Weights of a small mixture-of-experts language model, trained from scratch on English Wikipedia.
Experts: 20 experts in each of 8 layers, 320 squared ReLU neurons an expert, a sigmoid router.
Below are experts of layer 2 (counted from 0) of a mixture-of-experts language model. Rows are named router (the router's row for the expert), up (a neuron's input weights, with its number) and show model dimensions 96-191. Each number is 128 + 24 x the weight over its row's rms, rounded and kept within 0 to 255. Numbers have three digits each.
After each expert's rows: "comes after" lists some tokens at least twice as common just before its tokens as in all text; "gets" lists some tokens that make up at least twice as much of what it gets as of all text. This comes from a sample of Wikipedia text that the model never trained on. Tokens count by the router's weight.

# expert 11
router:135099128165127122143115116080147130113151133106146100098083094157094103129132104104142147102121103139145092118136169116129118146111103128116161131146177116172136106172118151108146187108094103123112117096108145146111134130150169118140132149116140125150108130086108133119156156071098113086
up7:111105151160098126145115116139133145121200144102125103119069151078140139152087132091135142120177117135130147072146111115123122110106140178111142138167121152115122102141070123151127135151111122127152106134154111145137129147127143141122108138169129132123120157106152113148134109177119103144
up8:192135154089093120132139115152119127125110112169138117149116126115138158144132133135082150100121110108132106137117086152112109123095136149078123107121129150142114120128085149164114116146135165100136211158119150098159118131123146100130141102147088152085147165120161107156133087150092116126
up9:149096133166118165091093133120138134127122179153171126165147136131105186126084122140142157067124106166106111136149154158126176123132128087078125112100120115112126109142140108129099132161155124127132104139163155104119098124110132118097128128128125130116177122123123107124105116153145117090
up10:094143125132119126163166132116123161152125142173121103117145121124149111086075142101139128162126111115125144152118132099135139114148152149122151132175143106107120167093146165114149103137118185087112105134111169120147131118158154109155153103137159128154117116158144152088125106122152101127
up11:143117132103096121122153118096199165108119127115080174122119147139097151123151118129147126134171116118127178112100129137136163099112084124142144126134162110141099075121116116143109140115104147110106130076105144106144149133171119119111107127098119130125092111117105116108134096091108144108
up12:099119094152096133138115132165126107122116146089152133132090121127126124118131141109123140142116155125134140103105118096148127127118191119129125085093151102160131091144106142159135115126092143155118137140110199153187170092124100141102156089143153156145130174066087096100085146149157124116
up13:156076153088125157148080134114121150145100125136107149130096124136106146119132123117142134132068139148105106087112126162161162137130101137130137138120171123149166115111101133151125102137119147139079116133123121125144152138139111127137079082124135105156141132169119121116132182124169082158
up14:138128107149148128114119088175133107135074108133183118139144166105078162075116142103085126112117190094090120139159087136132146126124090121143130084155141109118147113169138153120128164186148110101136136093081085133139142159134164154136144119147131134110113151129081148138130160136128140169
up15:151152135122153189064110098117151106158136162154144133112163137155156149169154123149122127095146145154142125121131144103148128150139140122093135122093103111124098166132133134153151131174150151107161126090126141136173123096132151109125100110141113117144126108163147144121097111101135101147
up16:161087129108085099105189121159112149089157107132145100126137134154169142155127125152109130140119111098136116107083131115154138130098117141095098135146112122112115117134126126104162094107147188123165142162121135112111183108114093132110117104154147100143123132118107152097112159132148108112
up17:109117111169103129092131175146115151164129072110111115128132122070177094109129131124152107146166145137109127099116122129100132098156156123115172109119123158133074121111121143132127152173118148108076127086099128122137136109151149136156138140111134151118115204099134122105113123134166113170
comes after: ".", " |", "=", "|", ")", "\""
gets: "\n", "\n\n", " \"", "\n ", " The", " This"

# expert 2
router:174086089147088163121133123105166118148129123141098126170124153101177142143161093128155126122120118116124136153095101152112126130106118165124141175142133106173109107162119115136129124174133127158153111126108106103164176106103113158140121134122131129190131106107119151106144124153100115146
up7:188168100103141116139119141122153112116126127152081113122129104117137087116084138110141135127106127092108157131126148121096108159163143089124139155141142110094105135086137140139114133090117120126129094124110118141087104162114122125170138108128105151158173118159136116150126146113166104151
up8:148125130169102137102084097131171128115114138100077113079142143128102111100091122158096123140084122153101136142119121133069168117120152139115116137165164107135140121098113113145131114117123185139129153102095112143143113168144123055115094160154149117122143159097128131130132128140133133126
up9:145109117177118139147103158137154160112120121141137148121162107149135111145150116115138146129133098164124086120139117118129141103131177183147128106115156108143095084106124117115153124086084123107132172158104124151150122095128092143096148101138127142139148118100133096111156120148110082144
up10:145081142146128114133123101140123101142095122179145152131172100122145146121167090185103100124114099162144149096117122124103133132135146129126122132182134143162088131117127190120098146118142092099121113142097139138115122073103093125131107084171141107119119134110176104115137171115109104116
up11:142143152149114117145154138128110132148125147116165129120141135142094147149174141125108177150118164114108138097128145088136155148111123178174126161115132114085165112112111092098104130113111174118143092096114134130124145120170121133130154183120138144134113117167115045108116129122149122145
up12:102105133171147136143119102110111133138153097152167115144144120095108103120114083112098112141169124132119165127135098112129115133142105150081115100112154174132141123128129109134150142080123162104131144124092100092161137155133127157139115122144175140121154086121138076123104155109155151068
up13:145129163192110164114152123152156121116100119097100107130111162118140112112092099084131085115127108116144120105171105141161171129151148059135120105119137149167137136121128126133128158112168131106143083117117110103112104113149140137131132128115137122113115123136121139110138151164139079129
up14:177112132141150143146120133143113105124147157175112167119137111116159151113137164149144136088143100128088140119099138137134111130146166134098099122152169169117127131161154148107152106109130128084134155120112107101112115123108127133100134144077136150144081154147170164127158190164168106149
up15:098149147139094137161156106125097140100148098095146157138088137175127119083126124153124142133114140107076115173071119115109054156125092155139151128122135122095109126188123154142143088153122142129129123113162169117102169131140180134146128112125117123127093104097113106144103157124134076111
up16:112078122117153104103139120123156149153183170147141170120138096133168152143146140134122130122083134101136107071113143090145122136115128150121142126162129098142116131149117124116113137133131064139135096138141135158130127107100116145102136107142194144121158153098094159093141111161102087150
up17:135129104095076114167150131120126086086095113163112079116135174117107150161131091105106127104123144137145106074126163141111149141154100112148163154102120118134137064121143150147155123135125132110160116116161156153092149164169097117156125131130129147118161140122106128123118105154114120131
comes after: ",", " of", " in", "s", " by", " to"
gets: " and", " the", ":", " as", ";", " with"

# expert 12
router:169071159147131130147124123123126133141118114144108130165157088129130162134142097111106169137111104124160159107110110108163181133128131141141167139122108133126111118089136120056096170139138161104126150101123131134134143131133107118138117099080110148138123116160136105159106127130149130111
up7:151146100074114127146132083203131148115141112107089107102108079117143133154144139138152123111153134126116150146147096146113130136124124086173129123107109131121060129143153155117111148135142109123081128182146106162122110131138114160124168142118126137117137131129127204119129162099117107140
up8:128128099163100086116095127116148119171096103085148107140122163106124112150123160128098122136177101154129139137173108144124173091112144106181148134174110128102140138135121132137110149155172145111137158073173137146075137177117133127094159130150103133184116161126148102132124151095099119127
up9:105142128155126103138122078154119162114121166096127176135172074121137127109132146136112110117148151156135056105103156146161103138147132123127146169117132124131065113132168135140096158153097142153121103131115137126164144137092064134146163114116119135152131145121159162135143102133147152152
up10:160082156125164126136129081105136128140127107055141107134111124116152104113136120077124133101078132138117131114131161158140166140140117126123148125138118110136118141085150133091151077143141124095115160108151084063129114160142135174171102154082126125184103104136130145151151147118157150131
up11:137185128096067120133087130189144168140128126123108143158118153130153142131122144109134117139152092156156132124093117154113130126126132130128142133098102132092105126138138160086118132181136094157114133175116106165112098123150172109147156137084150130106165121124090113129156126134141107094
up12:131131142143099151136176118124116128158142129118128133147112114165116150150159145114171115131134134119127140144129092105164124125135109128106136129153141146121129067075119112103117130142103119125125095101129083106117128136139155138136104180150125125153158108162184112107098092149147153158
up13:145087138119107128120108085092149098149160135139141110136146130167144127147073163109108113130108120142132160116122136153120157131143111143177137080108144145121123080136119137131174165139112101131157123145147083144141134164138116110136122137102147111105078121165112111129126118159138141102
up14:141124111108063110143162116149150155116133138154106138121152155144109148144125127132169141087156128123170148153096154161158121150166151090134159131153173114105172111150135124138129162121140138146143121151115132177102104108151111133119107137120095100122182124084135099104129103140133131144
up15:145141120137131161056121151120115113066137123140127149099127138119155122110114125109119149139112124110113123167142103120141118096103116131146100147093098135086140136097149099144100139121134133157098136166152122071075153141139107087134097127130123113151146127131149163083124149106172113105
up16:141126137111091162140139106132154138131113070122141103152120127146128123122151146138130167160121139148128146154126123109096114132106132128143088138154121117064119106138112106139128137096127106110141153104111118159100087134133163117104133131136129091156127111088142153154146137101127124129
up17:096131164107130154093112125171165163119085147093081125102158154133116105146133117091136151136123130086097124126129122087152148132114108125136188139094079101140079159144138153106150104139159135188092131118113158136108090132102130117158122158198096111147089138135115123149128152101123154130
comes after: "  ", " 0", ")", "%", " —", "0"
gets: " |", "|", ";", "  ", "eg", "ac"

# expert 13
router:129122113106094121154122150100159104135163132118132140123091156115116121139129163115138144114164107147125150105148163109085098102120123097142145137182146145109139122160107115143142120146141160110127138192113141085175131148119089184121085082144156105173159102147155114116136118132112117122
up7:128108152140098124105138164113145149148111121114110111131131119106133132114116113055131076155128129110113123090101140117108123117105111147102115093149108125146130094126170143164116122129085139125126154082128102160150100159186172129100161141163110109180130106107123141103087140132114134128
up8:148131153117118124142137130131105133081163150130143151149160121108154160137125125147140132123099109078092134171101155164112132151112132105127118113188110096083109120146178125130102150161111102124114152113123107168175120116117160121124091118170136122157130140082096136112118133118175133136
up9:089144123106094122125138127100115140120099115094064178154130140150098120141135129112118126138108141098108141104133179130103109114151096139147135173102144132123120099111184163139096123117116090113099132094106166110128108127138070092135130142130137088110138147157145132112096140115145144108
up10:076108130142134180150125126173131137143131154117110115078165160095088109134124136145150148110114079074108128121134123118109161154132100143095125117145153148086117100167100154142134128136119122159105112124105108150108156139106119130160096143138139132120129135098142099143095085145143076136
up11:128088111177153117095138144109115152127120159134179113129163128092114141121111110147127141117116133112112126151148140158086099101139124129131163135146137131092101133138113153143103121136122126134104154151105087117138105108122118098162156169107154139134139148115122085158120153123102121149
up12:146110118150078110098145172149115137098170152138110171151136113151155155072092130130102132124132109124126171119101119106128141149124134102100078174145097138188129092120156166144138147135109110178116163105121096081133146109177155107153097115162130085102124122126094123127119131119097168135
up13:101170117117122157111102132136133164090126134131116164117105186189098095158148109117105131117122171122122142128107088106122141129124147108171134132116133102107130090136131098122106149161089148136134079108114135158147128113144153130085101098093179124126131118125129098139132180128132104114
up14:146105090096126141145140108143143124079118153178138125109106114132145155141117118111155164129150157148153133141057124143118145172109125120156125132111135105121123137160130157088099110075147135142182102157151106101127147128113134142101122154132135124148166131112136130128181130156098123168
up15:128122129136102162114110155083114151103123169081129135124178106110144106145108123133125103166086145116105142140142154114123135124120135160132125157165119105135150142142067069150143117101100141121120136103069117130132090115127120127126091120110143169162145075154132095126093116122145118124
up16:103097163157159144140133131163156094130125152108167119145120108154131106136117107109094170132118157127158094135085145163158111113134144114159102195137129146098139084124103140134134126127157131095141100104160129092121135118116119093135172116167093144123126104131119122134163124151099140117
up17:130109139127122123113134113165140148149144138137103121149117092130095112105058140164128109163142133123159141112103114155154126111118131109121096129137122136110139165109111123140107135169091154144159137147113101074179110137128106152111124146134134148123120130100089091100119158118092137158
comes after: "\n", "-", "|", "\n\n", " (", " a"
gets: "-", " by", " s", " g", "  ", " p"

# expert 0
router:141125144150160145139132073101142109097145110139124153177192144154130094128156137147146125134139159117132134151154099103127137141146130181115119086138163138142130099131081131068133128107109130150137108122138125158124137166188140114128078073179118150116116121149125143157156108137102104143
up7:133124096122128125115128165131135158160112132128161135108146152162100136106115099088128151139115132143112146153130144147126109095164136128163135146117105134148113094144146111155154115168108103147159176097117112128090175098158132124093129084070139131152105153096145111140165162127140120105
up8:161178088145126136117093108169103156137121085120128138115150181141124108115103115109154145112106134135156091137096178142138120118110109160177107111098102105106092102147114116124111137146150150118132113123135159102204128114154174147137147090142185133112148149109131164137151133125153139122
up9:092130137170155114162134125133145119128125135124151118142132141104125090091108138148141118130128154134165097116155081160109130144164095091183131147149093154130119095164151122091096095133119124125081116163158159147100148135091127145129111155132137144140147204105117151091134119128109129134
up10:066097156133129096092129081162139164122133128107133109091140100164133152102106115101142149112129145107144140136157152176159148094144068126118119099124155096146162130163147141123099147117077125093151069143164120128146111065125111111095117123135111147105103125147103133146087160120121134163
up11:138099114131127156136149138140135115144123127099126129117129141137103152078140138118119150087147156096151133113107117101078161121141115151152152154115141117150128153113126137130119121141085165138099135143177102126086113134137145111089159127180176105150117106086149137142121101119136117125
up12:126122136130106114101122111169141165115117132128103121122135115127126140136112139163161173128096145106114115121132107148138143116182156108142116106142162088119139111081078159119079128145152106093150088154153146119159120149162124151164133141115127144098145137108160154114169123147154151151
up13:169116156116115075130174131176128102147090161094103178113116131044102113149137127101129146161151111097147151093126093161140134130134148178091125124141167109127174172132134085135157108110153145131137104113119122135136128114111105135156080146143120139123090117153088153155154130134126131128
up14:129108141124107120114143143117145129143153106113145112091160088131078124168156122140108168154106127177128120142160142085094133133143102134140123123110147149131146117107105150121118135119116099092151168166101110122169139124117083087149157120128150132137110129110158097098138158133120089149
up15:113127121163124167112188126116114144176098099113067125121111108148082107098105116131091102117161125109082106076123101127151144094154114160118107129108131146114122121143126145120122121118134105135106117145129119121155160129157129119121111163121128087084122118126100132133144112111113097135
up16:115147113147143112140143095190126163107150142132094150098122149152095135177153152189072141137088190096154114105141106144130113147093112176117137135115129160127131107135079119076150145093148131110129123121136104113150101174167093121156093130159123125167124131134116141090152106156124135146
up17:109117102145163120120141087090155135135140081140100145208114141061139137134139102151103103156079084087117115106088108113162157110121138115123087139137119112137127131125138145099138130122102148160115127143123096083127148118151121130122113147102076095155136160135124124154155055131142081087
comes after: "\n", "\n\n", "  ", " where", " as", " was"
gets: ")", "|", " a", " he", " He", " she"